Experts of a small language model.
Training: a variant of Muon for the experts, 220M tokens.
Below are experts of layer 9 (counted from 0) of a mixture-of-experts language model. Rows are named router (the router's row for the expert), gate (a neuron's input weights, with its number), up (a neuron's input weights, with its number) and show model dimensions 0-127. Each number is 500 + 40 x the weight over its row's rms, rounded and kept within 0 to 999. Numbers have three digits each.
Before each expert's rows: "mostly gets" lists some tokens that are sent to it at least half of the time. This comes from a sample of Wikipedia text that the model never trained on.

# expert 0
mostly gets: "\n\n", "=", "″", " Total", " Location", " %"
router:441528494556437510421485489497399495532494493451493508588466559487501475492503460548534472483463532531507515503437484508458567484484523549580518453544547488508472510573475489506500429453521393406496482489473557531550551487496463489474539531447498454496491497481609476445470509465504495468490528544527514478502481447489518479584520411529533528538471446475473592505482440477457495523497
gate17:484481451530451580478621501552487563500580490523491497486514542489530486438512568565454484522530499546479562447465537526556554497444452479483548472547471515425608552530479471432489507516455466493453521550534502471430564467504498536517562481499403485481510521478485493492479537486548495506514520522520533501483434507470451482525434511533514529484511566512512532452441518471477601491480
up17:477503420504454508506528493413512518514522521403472575575512469535476490508437456477500473501544496531438503508479493499461468549479525586512482576522516468569440468493574495519501443461533518517499518544512518482550553462420478430515521550464573496500502430509507467487467466497514517463449508518513525473519434458432481547421452574454449501474450561547505484448482488442459585502479
gate18:446539472538531480477556492499499520538544510557448486448436442497523453528487510505509463569512462444502574534569533472552468378525456465557536500534474472518431547514458475517558529466553449546515513464503484518469483477601480507482488424496492519550481498513547513417572495484462488502507519532486471415490530520443519488526434564510567481467561512482504499411514513461469430535516
up18:560491422483509556541468549468480500441462562502511424565552540533486551493496540450474555459485547405544527521562529509515470500463541469452400482527537460445497484552563515541507519547494471519513500527524443536546501517490478457462506442514591542532478516494515450517506527453536545417418464547452511554481519517474499484458540435457459552432454479521459536572500514497509520502485
gate19:517450504441441494441459489499489535493538500469488481475518467540464539491475528490537466413494559488498450472462509578547497473531551483519483466499510403520510575521508477489516533486498532478488470545454432483476442569525379546491492488546519533505481527479506454423479465529524441528517582576541473485460505501440403554462559489572472533509529440507505483452476484532565491527589
up19:503468493513589514541548546505575437457549529581530534482467529472525477516453506496476481575514456505450516481511553533434511485509476469581500520514446546470511497539510449469479502460535537493505523478609459455552553517497509526438522553478527508480529468412459462547463469515489489464444456506490482518483469451442507480594444481525526522526571503457520496410406517490511588555502
gate20:498507530504485537547453401485477471554587498505483532545509536472473540458483606554504527539415521534457471501499517555543430474483500501421499505468529492443485472474482534534535464441427530531518516528498548498457485478489525487552510464482436413481484474501515571470518462445419536470510458507453523476482509502590427518468442528449553573498484519471528488564489522442491498422547
up20:464493526540500468475500483491561474550507463459437515533531503494508447533502483441424581422406501488471505590581547452497530478452482484522491547476426582509474452538497541448520545520482546448455504551460466585483514501477556397527515504514479492423466518514474411550473502520519530491534539515484440483468502487589460520481482527551465448474533513504467490510511517553479532462439
gate21:469549562498523511516514495455504481412483529490548523543552508477461455472464459508488510506486491493507553465573441482479495526463461533549477466546455448488552561554520465484591574579524576531548471476498512459476509521419465479553497503505553527542524462474472538441586498494516491467568592506522551536570515425540528479523539481411499482520521478469576512486500463554438477545496
up21:502541448449457417501487487475498500469493558473501454515551476495506548539489552484468529484492509472452534490440567579499485467490561497433451505392586490528505526495493514554535485465569540455468543570487458537488529443506478454495531528468445545499469474410486560524466464472489490532540441523458484539452588539528485558522499470495483470479550477453514499485451570541518509448390
gate22:572479554497557549505497442482437425508546492467548499561478495514511492431486554475441509459573546494458493527499443478488528503382531555494525507526522484495578568614525460550495493517509453439485503541509482390509579494500480505489520481525448546555535531512475404503460531495550496556506488496561538524468465501549469562478521486502488446508542514512457493528556511500468446525487
up22:551451472549500452537529586484522509438483476519472527530495494545535617540519592494467550499527502523527482516446490467506494493505561479517420542458495459545493439441457509527569511521531502487480440502559535518515484524491545523497437546542545466464450584566530550576486522518475419531419491529451484477507455564456500470498457564468457429534505523572449517493488499545536505496485

# expert 1
mostly gets: " on", " at", " with", " in", " to", " into"
router:495525532465573575548454562577519580467524526541514566452467440484486508439487448539478504541505542532583456496522569517477448529548436488466487490429481483568476473487591438516491467535458477483459483543537441504515484509501490538486511468588422520506482555477429508552526565539510510474511518468463510549553515509507490549439473505483445510529528501486520400481459537516466493546546
gate17:457563503493448544461496442521437439519523388459453504469576527545456513579491429579522505463491523529521575525497504574490517483504475496530526437416470480519455524512541479473508515512489442519547550464455477538502517486556482492455514594574539503487419438565471457506573464494476487457486475544463498526510518541465511562550493535428533478479523522506479488483434553502514460528500
up17:519543507544419504433538447498493430526516440437513516499522510503473511593469505506511536572461482484404529603444504535485492468484568530548481555504549489518537481517524436487433467476453517531433524522514504568451460516514532422431416515523512470466455548493441535564523432479507484538539472515539473523505497542515449560465477509504492460486470465511471526511551483431452450530448
gate18:547505538463545525588460542479450509544466488552480473559532476458504502577519485495514535497550500516534496571510493508463511515572472491517439512541449431450443585436541512546519561535539540545542495515512430564511515475529488518436497505497481511507492433465493538479509589519519478597491466464440489462499584484543493509483507482559478517541432507496402467501497546549527462598498
up18:492489515465461482449434522488486517532491436490524465530470525490492435492494512517458486550491473561495548517524500532505517504500469539523453476518488492450444388472469533572490396517472554460496530525393511526473507528505452481534520563452437422448483458518525424507587478498511472478457486518522582433480462511573514458483499518461410549449551442457487447474484544528533554528541
gate19:432491506427523477528472531500487512500503518471429619493513473384563412468450457529498489460451495467505454515430481548523542553529462490549473507481450552494495520496527527495483534483544526545466442523540503478523494514514493536487428487502529537448494496489425516484511579472471492532509532477571529520530560506503505423487527563505474532445535593564496480538462530452604556479515
up19:528446519489553445518471494501467467489536402500407523541509445473431480476523428568496527413458496496480463561512464589518483486472553442588548479475497567459491472569587486502478532513477450432493535451531548496508481565437441505524530492508477508475467478506575452460520476483526541495454495502534505491542534531584549495474516450542465593492495520523498502520483485420502520495499
gate20:526560524505556508494517530541497532552513554515404506420544468483460440421564507492550506497558438515491574472517560547547471536461506515571504460523558550465469522532486488487562525559529555533477488418492468454491534499444476498494571507538533485501553508402511468495520482463478556521522493493465498475511442489423486509433463425459497535520561498559444412460516479465484529525506
up20:466526534476503580416566414493458539436480488506515480490462499497504535511523568492602489497493408465465484475461532485446517476526498498481518491518465578496554490507397511560526470482515446512500552513489498505472547467461517534512522530551519491464484420516499471506463596494416560564486437514487486458468515557462508468572443554494574517526485510520435537445503457529454449462501
gate21:472550514418547551584484514491513460467543506529456501515424450486472505509511459466568563536539557411419469536496480593526498502532462475509504461498536537496406536466555423496559536476536554450481484524527443531504493528575524495492509471479450436432481520520488595449535534512441537548499540519514496498502562456528547538444528522496462481530487480487536436470549465525543520504487
up21:531557470482481474423494496482412575550527573604523519532517470498439557518501552472521508524553458485509535506468484462486480430507552480496516544533529539448560537539509402517483504468521532515524495472492478412435493516532563501544592554453477503473475522399431456515515485546486473490529511481552486495510466463573536509524490546499547421471490524536484562563537489447515499471511
gate22:451524461532462465588493498548534454509545463555478519534536540527451542499587460501484538521472481540541475437504449524426569567562502602515442471497452551422473543526500536522521473551492497482512549486421507503499575493570504480489423457587484450544473540507524535526434473526524527517532528543445496508580481512489529495457493457468518475477531513503441508480466515585502551510516
up22:516515493579547544496513521500533523505466438489557539569532406487533532486472476517545501478487534627522476493482509532505464553552522467493466525507507546505552571538437446415484476572500517482457506462487459499532482514442439523539487554565505543530509490537495444454499395476534444492450470469574454495442512566556470496547485489426498536501505520553556448505481515422500503492501

# expert 2
mostly gets: "ko", "ville", " Sch", " York", " Bl", "ka"
router:577494503477536461588523458499560448510503508438524452487534600511488471492544533531483486550497429475503519461541438460510408448468466493450484587466547492435519473479481535456467530536541494526503516537469505478501448544454557531498518495419568479564532444544531541520564497551492428483509440512512551517448401508460520528457492509492493475503452513481503529431500539506555424477510
gate0:440510531495505499463418539520526551473502496485501484534472619472587433520486544499400576478537486500530497492499510523493571513505502528490587487448491471528484552541538493518529550512459485454555561468460478486441496490460512509514420539561448532543528609482555517456489505512532556432501500434529490491515548493466476487470496454498472502569503514491520474498523454471605518511413
up0:534550478496518429542489422475527618525492479533483446492485443503533485530490551482512458488498499550508472527494479546501494500491515508534463464500502538469523382491493448561511532456457490466476424429524434458526484549492510495522534452491542488411538505465501434516528484405502515527442570476572571444468516521450422514479532567514566444446517544524507453522480533468478475519553
gate1:515518431459465497530438453456474426500575458533424581495476521468498507508516526517520528502536538503534519559487493478557467465381534534476482464531500477439507563597449507497493554502436455435517509503483465499493531471511487499520519518496520485472491469541531448526484488582509530484461435465556459453464458466507513521473501502496443497579445473391577477500426475532533523438556
up1:535484452423484481522533556577471440563432433552452507498491477508476498510514508438440463509417582480467539523492490501531526552385471442524526499428469513521561485480486580550524486509460525523519483525482549543548527488500499469438498438510554499465511486438477466456428546468495480542486522513516429540494510449525459581475510559487446509461468443528495465496481466516446484582509
gate2:456526458557515529575509463455532511526539459500464511549468490564503474486488518475489472543540561461488480546512453476518534428408530529438465497511571505489476600475471475542433539464535541547442492425546486471518550474503505576569504432486514478484551455506541510485488496567442439552527513552527440462528539449473487509519579522536457500458418494562515487462494513570505452526471
up2:482506462470473461465502479423446434484461507565478488525480474506516466498463491548493507454483543483523525532609484524493482441525535392511475496504476459501557559547492517548451526525532534510456549396450417598489545486496459512520533469520510471470520544504507518442507458499509458441453491477488511446533534519466479464424470513551507419487407537482515602469541464507440519473492
gate3:520469566510545432510464480456502548458576520474491456549490536495486482489492480506443498477489502567459558473493431430464488531462490429473453523573469455534476576506431488495534548499495497524522509486442525512504492581525445575485524534463536523479523510408544460515530544535502507414487495536459482539512440517418540497463417472412507539433534544456496461414515465513540507488536
up3:485501575580480544439434395463469551481452444540543510520507516380533491538507537518460489483460522492510484493516579525542515521527543477548513509509464433521478549498426458460426553539535494481487507550528469474560517542469562451518532604494466495473464469496562542534450490562503494487541495552504479498491479496515460601469484478512501491503557418545488528499468434490518513545497
gate4:457439495544486525471494500422463399427488494496505525513509493598543498515507470482542528423523492458520493477526581534536477530467524518487516437539544401590453483547497514484514446503435458434467489424500533546542488485488463562512475455504434524507488528471487516566502485504524512479517452637526466564513515537496543495459462530472501568560512540521496484487517573485445494506484
up4:472551543554436494477596429468541475498534478502444462482452470515496476523527512529538510525488516471452487517524466596457542457462440555522522583579542468549517482476493509446433485427487495488470434487452484548533548522516501478503520456473539478586430549444496530477457446548572442521523519526552522467485545443457532552528428551499542502468531467546477521480574469482498525531493
gate5:519495484448485458516461490495472552554531449493444492533503536536471496485476463535537543491590524461534539520482532546494565492533538492534462488449555444465434462475470538446465537489463561538530457522477520499506601511471495434458386494490504455508460484504480556556520532520419489561570569533469533479541526459515493546496477475533477459524511402584498509578444488503480519519423
up5:439521485502479489460481435511451586440566498510546465540522515537518585517557463432571458461508582459481494499546463568455547495531509450537523473511491467501528498493578488547559516483508474492493484489464414551511537536577489620493479485485440471434483475520539526532537502537520525503506454524428510507496483491466532539511515452454517547462450563475536479456525508532534591555541

# expert 3
mostly gets: " his", " one", " its", " this", " more", " two"
router:492466468493462461466540492438541476490481472552482490460535435516505534563486551408498521443524494463412507528495502515550569528501559468497514468545434520479537531462460535519522568478484625585539520453515501475436508473538494468533434498520520538449497499499442478482461444462498557568495510496497439469485593533528474445491514567501519499438543548545512475550549488493532579458460
gate71:539545547465494367533560478507559490521493461478427537563523468518477491549530547508533517566481538509601521514472487533520508467513473473516552488520510518485545545538479432451502549479531531556528557504556448571447458538491522494461511437481502524485427479490525533444471429506494500431534468441516474546516510569578497431442449486419482459491547532475532498499507558467476509459477
up71:616525510452547415569479539553495488533555498583522530489544447425497504503514501497544553517515456524552480501517477491493501489492489510468435467489504516479500492515472533481503507523483501513539476516524452628495496452436517508499503475469506524513459625512497482517505486535473528532567564551452495486499511463456522559499517489498507543437496509471571525484459395491475355501540
gate72:537543476495506460498458510519581501533505491513509469496511495461534546489494552481591569473537481498565501521454480525525513531409523504522501516597549528475438564618552451466518490521496512486490468505483489560533539506523501484480528544422508457563423485473493562443492514464512511527541529497568433451419545497509524474435488450543454452513554545522546440511521435455536528450449
up72:424529483538522529448553419551516562547517502512460495442508567479534483503505546471525513478456469554476477429512496534418505522485418461512427556511490500532463512518502528539532472530469502559473543512572522516592490511496475415498502451531514556547570480478487457447409547515530484512576442495520541546521478484501537468582457470494541477424533488519524545521486541536585540481508
gate73:435548516455556528475517516508563432495490495507470509540514525615451458462444497516477537502463496468429482546484489524545489537509514504513479438556526574478536527434464531498494498478489557478434483497452520540506587455559490499445469511468484492554482501516454550503585475485536400540564483526512446514515559498485435451522476532500487566495441455598526458469418484554502538512483
up73:429444562487460489543496568550506527493468465528553435522523443481484483477445403539480460529528516496493532470465446545464467439564544429498511488477556486498455523460473455447529527550518533502486541476518567484481461537533460532461473522524541497486498433502487469493556420504425487515481446460481537452492430437510512545471403504547532535500422505501423504538527558532522481550428
gate74:466506537450539528386471515435550467488444474607467508516430522425526475464563510480515519574483515507538550560487478468471503546515501493564495503452510520550532547413475520482506550476450530533554526509501468507440464467513511570487499561525447424461496437505553517523479454585458518473530490517567532485499457543451537456477516463518512502490492500552475492531527520566409505508565
up74:588502463461471497493517540478557496510523549509492555492495445554556577536508549500470476513540486561432487535442543478530506506535505530571449483518492512542481510443439523497446511441517518501567518492488580495565516427528536509447488521527538433513564509481496534527440487499563492536462541470470453502508591569471506507527481459511590434419596496508482423540541488472472516526463
gate75:495526514466478534508509454439516569537528536530430562490483510632468516505508539503485568471480500544526546494486494507493528510561512553558529510453491517442545537417469580494486490508594536501452457464618474504467523539515444525509519465559479551498424514529519557482556476497549519529503450479571449502584483497449519490519471531518464436443455460514462477529484554514486463544490
up75:566470542475518432495475489519549574518508488531523510570512503546470439559515502508522469462495446535470481478564419540405542531480536615483415522506530489455518560505505473537573463481551487502488443468500494529476474423478490518447540468471510529470509496493414440474476451518484458591485429461516506531503463499482555562516523474506546548458529396517470488490458472476536459510514
gate76:476536546466543559516494497500464555536516516451408559514474482471537573463510491512480507541428454514514433560553457557537495527532489440509478431517499503516467566458447456584478522425502506533487524441500470436424481492512497515477529485530571535481514531461475510499473492533458535444438498470513489582481513508455484543447491492471483658515507511502506491510437558426469519472488
up76:572435507529516490616461540530514554560478352516495492501542480440580543442439552524532492506533472556464452559487436586487515481475525534507515509485464524532472471468527484496495513564469493509424538442536507494529491416535507542486515464514512450439537600488519479464517443505460487507485528528509494550440522490503502431490483533471515566530494505459492444523515471561520492480488